config.toml
n_layer = 11
d_model = 192
n_experts = 32
experts_per_token = 1
d_expert = 240
d_shared_expert = 0
activation = "swiglu"
moe_layers = [0, 1, 2, 3, 4, 5, 6, 7, 8, 9, 10]
router_score = "sigmoid"
normalize_top_k = false
routed_scale = 2.0
balance_loss = 0.00229
balance_bias = false
router_bias = true
init_std_router = 0.0221
lr_router = 0.0009
vocab_size = 8192
norm = "rmsnorm"
norm_eps = 1e-05
tie_embeddings = false
optimizer = "adamw"
lr = 0.00182
beta1 = 0.95
beta2 = 0.95
grad_clip = 0.5
batch_tokens = 65536
seq_len = 1024
train_tokens = 358900000
steps = 5477
dataset = "wikipedia_en"
Below are experts of layer 4 (counted from 0) of a mixture-of-experts language model. Rows are named router (the router's row for the expert), down (a neuron's output weights, with its number) and show model dimensions 0-31. Each number is 128 + 24 x the weight over its row's rms, rounded and kept within 0 to 255.
Before each expert's rows: "raises" lists some tokens whose logits its average output raises strongly, later layers aside. This comes from a sample of Wikipedia text that the model never trained on.

# expert 30
raises: "8", "2", ".", "-", "\n", " and"
router [149 137 149 120 100 141 118 116 106 157 157 110  95 119 125 138 126 105 106 126  85  92  92 120 127 131 142  89 116  97 140 128]
down1 [ 99 112 127 123 114 161 143 132 135  87 164  80 127 132  80 135 122 186 112 145 145 122  80 122  91 137 134 143 156 175 111 180]
down2 [129 149  88 122  98 160 183 147  98 104 112 135 117 110 130 121 137 159  89 128 193 177 117 133 169 182 160 142 133 134 124 118]
down3 [144 105 180  78 135 140 139 114 139 142 150 106 111 131 132 124 117 121 112 128 129  91 150 147  96 155 157 116 173 135 117 115]
down4 [179 103 162  93 111 122 100 110 140 188 106 110 107 118 125 130 128 146  88  91 139  54 130 163 119 131 110  94 129  91 146 130]
down5 [107 147 162 112 132 107 151 136 121 119 133 126  98 129 158 118 140 103 126  97  81 129 122 127  99 102 163 129 141  89 104 136]
down6 [112 120 122  80 147 130 136 163 103 131 165 106 127 102  58 130 162 127 122 168 104  99  86 107 146  63 132  94 136 163 104 114]
down7 [131 134 165 109 121 123 130 121 141 155 135 120  95 128 147 119 147 152 101  81 124 109 149 137 125 115 104 143 162  93 175 174]
down8 [160 140 142 145 128 100 115 125 158 114 114 160 110 124 102 137 184 136  97 128 146 149 140 125 106 138 129 102 166 134 109  72]
down9 [138 128 154 123 101 105 155  79 114 158 139 136 113 121 139 120 158 109 117  83  98  93 160  94 168 123 103 154 102  95 134 138]
down10 [150  98 123 131  98  98 114  93 138 125 136  98 158 104 117 120 117 134 124 121 102 102  89 116 128 134  92 124 142 163 115 154]
down11 [143 118 134 140 134 138 129 167 117 129 117 120 124 101 109 134 120 133 116 136  78 122  93 131 141 113 113 135 150 141 136  97]
down12 [147  93  82 118 122 142 130 167 108 155 129 122 109 112 134 131 152 125 112 113 108  80 130 100 151  99 116 107 143 126 105 128]
down13 [107 126 147 163 125 122 149 101 135 131 163 159 146 133 157 125 165 113 125 110  92 141 112 133 150 137 127  83 104 134 116 164]
down14 [115 116 137 109 135 105 132 144 137 106 105 145 141 141 135 131 123  95 101  72  60 121 166 146 150 112 126 112 102 155 145  93]
down15 [ 94 103 131 121 159 100 179  94 150 132 137 147 114 129  87 122  88 153  77 132 129 141 152 142 109 127 117 100 112 173 110 120]
down16 [114 135 104  95 157 129 137 150 155 158 150 110 147 133 106 127  77 170 140 106 119 109  84 130 152 159 156 130 107 118 127 105]
down17 [107 134 119  96 152 118  98 154 118 148  88 163 105 165 124 124 114 103 164 146 147 185 148  86  94 103 148 146 100 108  93 133]
down18 [117  90 152 114 170 128 123 157 134  99 103 130 115 109 142 144 123 172 138 125 114 130 103 136 140 127 129 154 125  91 126  96]
down19 [160  96 132 147 112 118 110 132 125 103 140 149 129 115  62 128 155 166 169 128 141 121 121 131 131 141 158 120 142 104 109 125]
down20 [132 155 154 145 139  73 104 153 124 127 142 136 143 132 119 132 132 114 166 116 113 122 166 132 127 119 143 115 141 132 115 168]
down21 [152 118 133 129 131 142 163 165 154 121 154 120 129 124 125 126 130 104 160 119 169 136  95 136 153 158 151 141 122 141 127 145]
down22 [169  64 132 163 123 128 138 100 169 140 186  84 166 152  95 131  98 149 163 148 139 130 101 108 113 147 142 135 103 166 132 122]
down23 [105 183 100 155 124  95 117 129 155 149 153 158 149 152 187 115 139 108 144 123 133 130 143 145 117 114 136 101  95 107 141 182]
down24 [ 98 111  71  82 128 121  91 143 113 105  94 123 183 139 104 137 111 131 119 119 101 119 112 114 108 116 171 134  93 125 122 101]
down25 [107 134 151 113 173 133 137 129 109 153 139 135 166 128 153 127  86 128 115 122 138  99  74 137 169 134  74 113 104 111 117  78]
down26 [ 96 134 199 131 139  99 121  85 122  99 141 102 133 125 149 118  92 143 157  69 109  96 131 114 128 116 114 113  91 146 130 136]
down27 [174 116 113 147 156 144  86 136 162 151 106 153  92 110 123 147 127 149 127 144 107 127 109 161 118 115 103 143 143 122 119  89]
down28 [128 136 137 148  87 120 122 116 144 123 108 102 134 117 112 132 131 121 118 108 152 146 134 122  97 131 150 125  91 164 123 139]
down29 [120 113 112 170  85 106 141 117 145 133 108 133 131 109 125 125  96 170 126 121 114 107  99 119 159  71 113 147 117 131 117  76]
down30 [118 105 117 153 125 106 150 179  94 144 136 112 127 117 116 138 117 100 114 122 123 143 152 158 141 168 124 125 136 175 121 152]
down31 [137 106 101  71 138 126 109 128 144 135  97 155 124 138 137 134 141 161  85 148 132 172 114 109 101 144 174  93 160 136 123 137]
down32 [152  93 124 150 145 154 133  96 100  99 123 119 143 137 154 118 111 173  69 180 143 126 138 124 129 114 127 136 103 124 103 111]
down33 [111 129 138  90 129 138 167 164 164 148 113  62  84 133 136 121 135  98 177 128 119  97 106 117  88 116 143 149 161 136 110 123]
down34 [101 170 135 137 190 140 110 165  76 107 159 164  96 138 161 118 150 138 158 114 126 117 150 128 102 110 107 141 115  98 116 130]
down35 [173  87 109 126 120 142 113 138 148 132 142 151 126 116  74 137 149 187 114 123 135 157 109 158  80 120 155 197 148 119 119 146]
down36 [ 91 138 142 164 111 119 157 110  76 154 160 155 149 137 131 125  94 123 135 136 140  94 105 103 113 154 100 186 115 140 135 154]
down37 [136  81 128 161 134 125 163  99 154 129 101 170 152 124 213 124 119 113 145 105 156 134 152 119 180 154  81 128 133 166 148 124]
down38 [150 121 162 148 112 146 103 132 122 122 135 153 173 136 117 138 132 156 134 128 126 138 109 124 155 117 141 118 124 167 134 121]
down39 [123 104 104 139 122 104 113 143 112 105 132 160 149 137 109 127 180 122 120 120  71 148 124 169 166  98  80 118 130 126 138 139]
down40 [114 167 132  76 123 176 100 125 117  80 123 123 151 131 140 120 148 151 127 114 134  96 115 142 134 128 147 114 140 113 123 166]
down41 [136 124 133 160 113  87  92 129 138 109 121 130 148 109 144 137 131  99  98 121 161 158 102 140 101 134 109 118 133 133 132 181]
down42 [105 176 131 127 151  95 131 110 115 139 128 142 147 129 127 134 145 151 104  58 139 135 152 142 121 123 110 155 112 144 133 101]
down43 [102 135 146 114 108 144 127 123 134 121 113 146 119 119  91 129 148  97 158 111 144  98 120 159 168 134 150 142 196 121 101  89]
down44 [164 180  96 175 126 114 118 116 124 126 179 129 128 110 154 131 117 137 144 161  99 156 124 131 168 140 125 136 123 136 128 114]
down45 [ 85 165 117 139 124  94 103 126 119 119 149 148 112 144 171 120 132 134 126  91 148 151 143 103 160 146  93 132 108 129 155 164]
down46 [162 164 129  96  63 123 161 101 136 170 133 124 110 132 109 116 157 106 155 121 124 106 126  86 151  69 162 129 133 115 131 133]
down47 [106 114 129  98 120 132 116 127 132 136 109 167 119 134  94 125 121 111  96 152 178 118  98 127  87 101 153 112 166 125 142  98]
down48 [151 110 123 146 141 123  98 164 173 103 145 133  96 121 137 141 105 109 144 123 158 182 137  96 157 134 114 125 139 171 126 142]
down49 [121 141 187 119 122 104 103 149 125 149 118 170 145 122 126 156 131 144 127 128  96  98 161 109 109  93 148 124 139 153 122  70]
down50 [107 117 119  97 137 152 139 120 121 148  93 136 128 126 115 136 114 141 123 177 154 183  93 129 167 173 137 136 151 104 137 101]
down51 [110 155 111 130 126 138  83 124 118 135 116 101 149 130 132 133  83 109 118 167  96 114 134 148  87  96 157 131 122 124 159 115]
down52 [105 114 121 146 132  94 129 126 161 106 133 134 142 125  85 127 124 101 144 131 107 106 152 141 138 151 130 117 142 184 126 143]
down53 [148  94 209  87 110  95 105 114 108 147 135 125 131 127 131 116 126 112 122 150 107 112 129 146 124 115 109 188 107 104 144 147]
down54 [140 130 133  83 131 110 166 101 129 146 134 128  99 145 127 127 131  68 162 134 109 108 189 102 137 118 117 184 150 120 118 126]
down55 [119 159  98 130 116 130 127 134 101 129 124 148 111 145 124 116  90 140 134 153 119 138 126 111 159 150 109 163 107 179 142 170]
down56 [141 109 174 161 122 140 107 102 102 130 111  75 126 127 141 129 158 123 138  95 147 145 136 154 178 128 141 180 135 145 110 126]
down57 [143 131 116 131 194 129 150 113 131  96 132 167 107 141 160 131 133 149 126 111 161 162 135 152 168 127 103 132 144 128 135 109]
down58 [108  98 146 160 103 129 109 117 125 103 132  68 144 128 103 129 101 104 147 163 118  96 133 100 146 145 143 159  87 155 124 175]
down59 [138 176 104 130 112 114 126 118 146 130 112 106 128 135 171 128 157 174 160 113 124 165 133  90 137 141 182 122 138 120 131 120]
down60 [141 129 104 122 141 148 139 132 105 132 143  90 135 114 122 122 110 131  71 131 112 107 110 122 119  90 121 126 153 119 108 123]
down61 [115  95 126 133 157 139 120 141 179 136 130 121 111 135 127 123 129 135 154 156 127 131 134 103 140 143 150 150 156 191 145 128]
down62 [101 162 141 154 109  95 175 178 166 135 112 168 119 136 111 112 139  70 107  99 143 107  89 128 101  71 112 121 134  95 117 104]
down63 [146 119 104 121 104 132 135 124  70 145 129 131 133 121 141 117 117 197 102 135 114 159 124  93 140 101 148 116 147 137 128 101]
down64 [135  89 135 135 128 111 148 164 145 135 111 153  79 141 126 117 140 104 146 129  96 144 147 161  99 138 119 118 183  79 126  97]
down65 [123 155 152 123 142 113 116 211 120 133 152 113 134 113 131 127 107 164 153  99  68 135 116 147 126 100 108 106  98  77 125 103]
down66 [102 121  85 120 148 150 149 107 127 170 123 130 118 139  81 135 148 158 131 140 122 151 116 117 134 151 137 172 147 148 103 101]
down67 [120  70 118 106 106 102 147 116  88 154 135  99 123 127 149 117  89 117 116 107 112 117 147 164 122 113  94 151 126 157 123 170]
down68 [137 207 182 124 161 125 163  97 115 112 111 158 134 112 140 131 105  81 136 157 154  93 140 133 158 113 140 120 157 103 137 150]
down69 [140 102 145 120 125 162  90 123 119 110 121 155 125  95  54 120 110 142 134 157 165 123 114 102 115 153 131 106 134 128 104  75]
down70 [102 111  85 128 113 159 105 147 131  87 146 120 126 118 140 141 134 158 102 139 120 134 126 109 142 127 161 152 152 161 150 132]
down71 [ 91 127 125  63 152 134 129 126 117  89 155 130 157 138 183 123  79 133 104 120  79 144 127 133 132 138 107  87 109 163  98 137]
down72 [152  63 108 123 120 142 157 142 168 112 113 167 122 126 106 115  94 140 101 123 134 118  94 160 139 109 134 139 161 149 107  68]
down73 [132 165 125 140  98 135  90 103 127 139 123 150 178 120 161 132 138 181 148 153 141 140 100 116 151 159 132 158 161 127 144 138]
down74 [151 118 121  86 138 134 123 112 158 155 130 147 100 139  96 121 112 135 131 124 148 148  81 163 149 139 118 106 174 123 121 147]
down75 [149 127 151  77 141 121 141 103 134 150 155 156 146 123 133 119 177 137 107 121 153 133  99  92 152 109 150 136 149 121 119 137]
down76 [165 102  90 148 155  66 135 114 127 154 135  88 150 107  95 134 149 150 133 124 116 107 105  96 138  99 169 122 117  83 116 115]
down77 [159 124 140 104 143 128 158 100 108 156 131 116 104 147 158 135 131 122 101 136  85 185 152 128  96 100 108 131 122 163 121 145]
down78 [123 109 120 119 118 134 125 136 132 106  87 130 123 114 112 130 135 144 139 123 151 129 128 101 101  87 108 154 131 121 167 124]
down79 [ 87 177 157 119 130 114 138 165  64 117 127 116  62 120 144 120 122 117 166 111 147 117 156 120  94  91 111 138  72 112 131 120]
down80 [124 147 143 113  94  99 122 108 197 108 108 129  97 126 139 130 128 156 138 163 106  97 138 138 198 124  63 168 100 156 148  94]
down81 [120 127 116 141 130 160 151 118 125 129 160 108 122 135 125 143  99 131 136 122 186 118 102 109 129 122 142 143 124 128  99 121]
down82 [116 130 150 145 155 161 131  77 133 138 152 119 118 118 106 131 129 150 123 148 130 100  88 135 160 150 125 130 164 103 109 133]
down83 [119 110 166 145 106 133 136 139 111 116  98  90 118 129 137 141 104 139 150 134 125 124  93 154 129 142 127 122 160 187 122  68]
down84 [132 123 114 135 154 135 108 141 140 150 136 126 114 128  66 133 150 151 120 127 144 110  83 150 156 163 155 104 165 118 108 128]
down85 [104 133 116  95 169 130 139 128 134 124 169 121 139 129 171 115 151 113 121 109  97 123 132 146 142 129 122  96 177 120 136 138]
down86 [102 142 104 167 124 116 166 162  59 128 136 131 109  96 120 124 137 134 124  92 104 186 125 145 113  97 139 143 136 114  98  72]
down87 [105 108 124 136 129 152 134 130 125 141 151 100  98 143 110 114 114 151 130 125 187  90 118 158 108 114 101 141 194 134 122 116]
down88 [125  94  75 115 123 165 161 118 170 150 159 172 115 120 158 144  90 170  98 139 133 107 121 105 129 108 153 152 152 127 136 173]
down89 [125 137 112 160 141 104  91 122 187 108 118 126 163 118 126 130 134 116 161 123 120 114 106 123 126 152 127  87 135 136 151 133]
down90 [153 137 175 106 136  92 160 122 153 121 162 156 143 114 140 128 163 129 136 155 151 110 131 121  97 130 168 136 162 125 136 135]
down91 [131  95 135  84 129 113 103 171 136 124 138 108 129 128 124 121 130  56  79  98  99 101 143 133 120  99  98  97 112 118 150 149]
down92 [166 129 115 148 102 129 128 125  76 100 140 123 124 129 101 122 129 133  98 163 129 124 142 130 100 116 101 121 129 179 145 136]
down93 [107 144 150 145 114 162 118  93 125 137 142 127 115 138 172 127 126 140  63 155  89  66 152 134 160 152 144 114 156 156 129 143]
down94 [144  77 124 107 110 129 139 125 125 114  89  77 136 140  90 131 172 101 122 192 151 105 135 106 152 138  94 102 148 120 106 111]
down95 [ 98 146 135 109 111 151 125 122 163 118 139 167 146 128  99 129  97 125 109  90 147 110 166 134 138 107 102 128 159 111 144 125]
down96 [126 123 132 114 143 101 116 157 123 145 135 148  74 123 145 123 154 161 103 135 135 142 163 143 132 105 123 135 170 161 152 113]